Below are experts of layer 7 (counted from 0) of a mixture-of-experts language model. Rows are named router (the router's row for the expert) and show model dimensions 240-319. Each number is 200 + 40 x the weight over its row's rms, rounded and kept within 0 to 999.
After each expert's rows: "raises" lists some tokens whose logits its average output raises strongly, later layers aside. This comes from a sample of Wikipedia text that the model never trained on.

# expert 2
router,209,131,178,225,238,233,241,197,256,153,260,284,196,150,190,180,236,202,217,192,228,243,200,204,232,242,158,149,214,148,143,133,161,185,196,206,206,151,217,224,223,133,146,235,279,232,254,265,204,225,216,205,173,223,264,228,247,172,184,223,209,201,227,252,189,171,218,184,196,193,187,185,198,158,186,215,238,258,207,184
raises: "ish", ".", "-", "at", "ing", "i"

# expert 8
router,185,218,194,177,161,198,147,187,143,192,207,239,188,188,205,212,235,199,202,216,167,177,177,186,224,217,153,201,259,163,196,184,208,189,247,180,148,190,175,114,203,243,137,120,247,271,80,195,155,197,210,216,228,187,294,186,190,260,221,194,220,209,194,249,187,189,215,154,204,255,209,280,231,274,175,223,209,175,167,224
raises: " a", " the", " "

# expert 11
router,237,207,182,296,233,149,214,218,227,232,220,108,257,133,141,265,165,159,159,165,184,194,221,205,235,190,179,213,244,167,273,198,190,148,201,107,152,279,212,212,192,229,218,139,142,228,203,200,245,160,238,274,235,169,144,223,188,211,249,162,138,149,118,211,223,161,228,157,200,175,207,185,226,272,213,185,206,210,235,228
raises: ",", " (", ".", " and", ", ", ", and"

# expert 5
router,231,142,170,240,185,229,210,208,175,219,293,211,193,137,200,209,182,257,194,178,184,232,221,250,191,180,235,130,131,166,208,240,175,146,187,211,159,198,242,207,236,158,131,223,208,250,180,242,223,253,227,237,232,216,208,216,238,145,220,159,189,174,206,144,172,225,196,217,165,143,226,218,167,174,196,164,188,219,181,195
raises: "il", "y", "im"

# expert 3
router,161,257,287,145,210,175,163,160,160,205,208,196,136,173,221,146,130,240,185,202,152,258,281,213,260,142,142,214,203,254,196,208,210,175,133,207,129,144,130,208,267,209,257,188,226,172,183,115,159,153,256,223,199,201,188,171,145,159,208,156,218,239,220,164,202,151,153,194,196,193,241,177,204,182,203,217,274,148,180,231
raises: "ed", "ing", "ad", "es", ".", " and"

# expert 21
router,195,168,150,257,167,180,245,203,131,239,185,166,232,202,195,142,273,260,206,220,273,249,171,150,127,222,237,209,152,204,240,264,205,262,209,154,218,210,113,250,245,202,183,78,210,163,157,159,207,218,262,188,220,194,215,158,193,197,207,196,160,246,229,225,155,88,182,158,292,154,197,150,166,151,298,161,138,149,180,229
raises: "1", "on", "-", "2", "4", "6"

# expert 22
router,146,209,245,205,147,232,164,188,207,113,231,119,214,223,222,129,279,207,169,188,210,211,146,201,192,266,220,241,218,234,255,211,197,61,199,173,146,159,188,221,172,217,245,201,147,196,172,191,173,141,237,329,193,170,169,217,193,230,139,180,230,180,157,185,253,275,218,164,183,164,219,177,198,236,133,179,195,244,183,187
raises: " (", " in", " and", ",", " A", " a"

# expert 31
router,240,202,219,203,173,170,216,207,110,180,120,197,205,136,278,197,203,236,211,157,223,258,177,168,257,150,271,236,194,251,221,212,170,173,190,218,311,226,218,267,214,197,89,244,255,218,175,281,244,201,220,312,174,197,167,216,196,157,118,230,180,195,222,134,209,182,154,235,243,198,126,153,226,171,234,199,179,143,165,254
raises: "ly", "ag", "ul", "il", "ard", "ash"

# expert 16
router,216,211,261,165,193,241,163,170,278,192,118,190,223,201,225,179,127,239,200,168,154,135,263,209,213,155,146,204,269,173,158,209,174,155,143,206,163,144,243,222,190,181,260,188,177,160,248,241,244,195,149,199,180,137,180,207,147,162,228,222,259,213,281,210,181,196,177,159,233,264,243,206,204,244,147,210,248,197,154,219
raises: " ", " and", " to"

# expert 19
router,211,196,144,187,145,191,241,163,213,167,204,244,167,143,166,228,185,132,226,185,242,125,163,165,177,267,242,125,160,201,222,196,263,289,241,244,136,302,180,159,208,269,176,167,215,149,183,199,146,271,218,221,277,219,181,172,187,205,235,268,124,217,206,242,168,253,192,185,174,128,164,151,221,199,229,216,182,202,248,249
raises: "1", "2", "14", "13", "12", "16"

# expert 12
router,226,218,254,96,176,112,151,221,239,207,143,233,162,249,231,203,197,205,243,256,235,207,202,169,204,220,226,242,219,158,200,175,264,220,237,160,219,251,276,194,269,164,186,162,272,163,281,209,254,158,215,206,183,218,168,201,216,199,250,272,226,218,203,226,229,130,161,230,161,184,206,190,138,158,235,163,200,245,145,256
raises: "is", "ist", "ana", "id", "ul", "at"

# expert 23
router,197,206,208,232,203,222,260,238,270,183,159,183,234,247,146,142,225,109,155,171,261,196,165,178,191,204,201,252,173,249,222,132,302,243,199,139,240,254,144,222,224,192,274,169,147,235,171,214,198,153,243,176,200,191,116,251,179,219,157,240,149,229,178,164,148,181,228,182,149,181,204,183,192,146,169,186,141,218,189,206
raises: "\n\n", " A", " The", " He", " S", " It"

# expert 4
router,176,216,182,230,207,228,238,169,236,217,153,163,200,153,154,201,195,194,205,154,208,137,244,213,213,269,177,151,160,133,101,181,185,175,229,203,288,151,201,154,296,248,236,213,180,242,112,148,228,211,201,194,230,160,232,223,209,232,233,176,202,139,234,154,209,172,121,154,179,208,254,230,196,255,177,217,213,210,172,175
raises: " ", " and", " or"

# expert 10
router,202,193,194,160,206,201,147,223,199,159,194,223,222,174,212,212,211,257,210,145,268,231,156,173,228,201,202,178,221,238,191,198,238,271,184,199,222,249,167,220,219,143,125,176,185,204,154,274,133,206,185,142,199,255,215,196,205,211,197,243,194,190,180,258,153,219,289,175,255,143,182,220,164,212,249,204,144,163,200,246
raises: " s", " t", " d", " g"

# expert 14
router,176,254,182,195,136,239,204,201,242,195,252,172,201,198,191,221,233,142,181,141,205,206,241,179,158,170,180,236,203,135,194,244,175,242,171,199,185,129,230,210,261,289,255,267,208,196,205,147,253,181,188,183,172,165,206,150,202,174,211,97,194,154,279,228,236,182,184,203,193,229,174,239,249,179,186,239,164,270,158,210
raises: ".", "ers", "-", "er", "ed", " and"

# expert 30
router,163,118,225,236,236,200,181,282,261,112,195,144,199,239,243,223,194,222,221,200,239,226,126,236,222,167,169,195,243,266,247,155,241,198,222,188,168,241,223,194,116,176,73,227,176,134,223,204,229,171,205,296,226,178,111,244,184,183,145,272,258,215,266,221,277,284,205,229,256,209,211,241,166,200,174,145,163,230,292,227
raises: ".", ",", " |", "3", "6", "5"

# expert 28
router,169,165,173,218,202,144,200,212,209,189,242,254,181,218,196,174,230,234,194,119,175,184,208,138,151,157,196,131,164,187,143,196,192,245,188,227,137,244,196,189,121,163,132,198,227,212,218,98,215,201,174,87,165,220,199,225,193,243,151,245,155,184,215,246,224,161,180,191,180,132,186,258,227,247,261,229,198,226,228,129
raises: "M", "-", "The", "B", "S", "A"

# expert 15
router,123,217,173,218,212,224,199,211,179,242,152,110,180,134,165,150,159,153,230,243,247,239,264,225,187,158,223,183,158,181,149,179,241,191,172,205,216,249,215,256,264,226,260,221,180,192,195,169,209,167,180,253,152,253,214,235,136,158,179,214,163,201,128,160,211,233,199,216,210,219,260,137,208,117,159,154,177,188,135,195
raises: "i", "o", "it", "is", "ew", "in"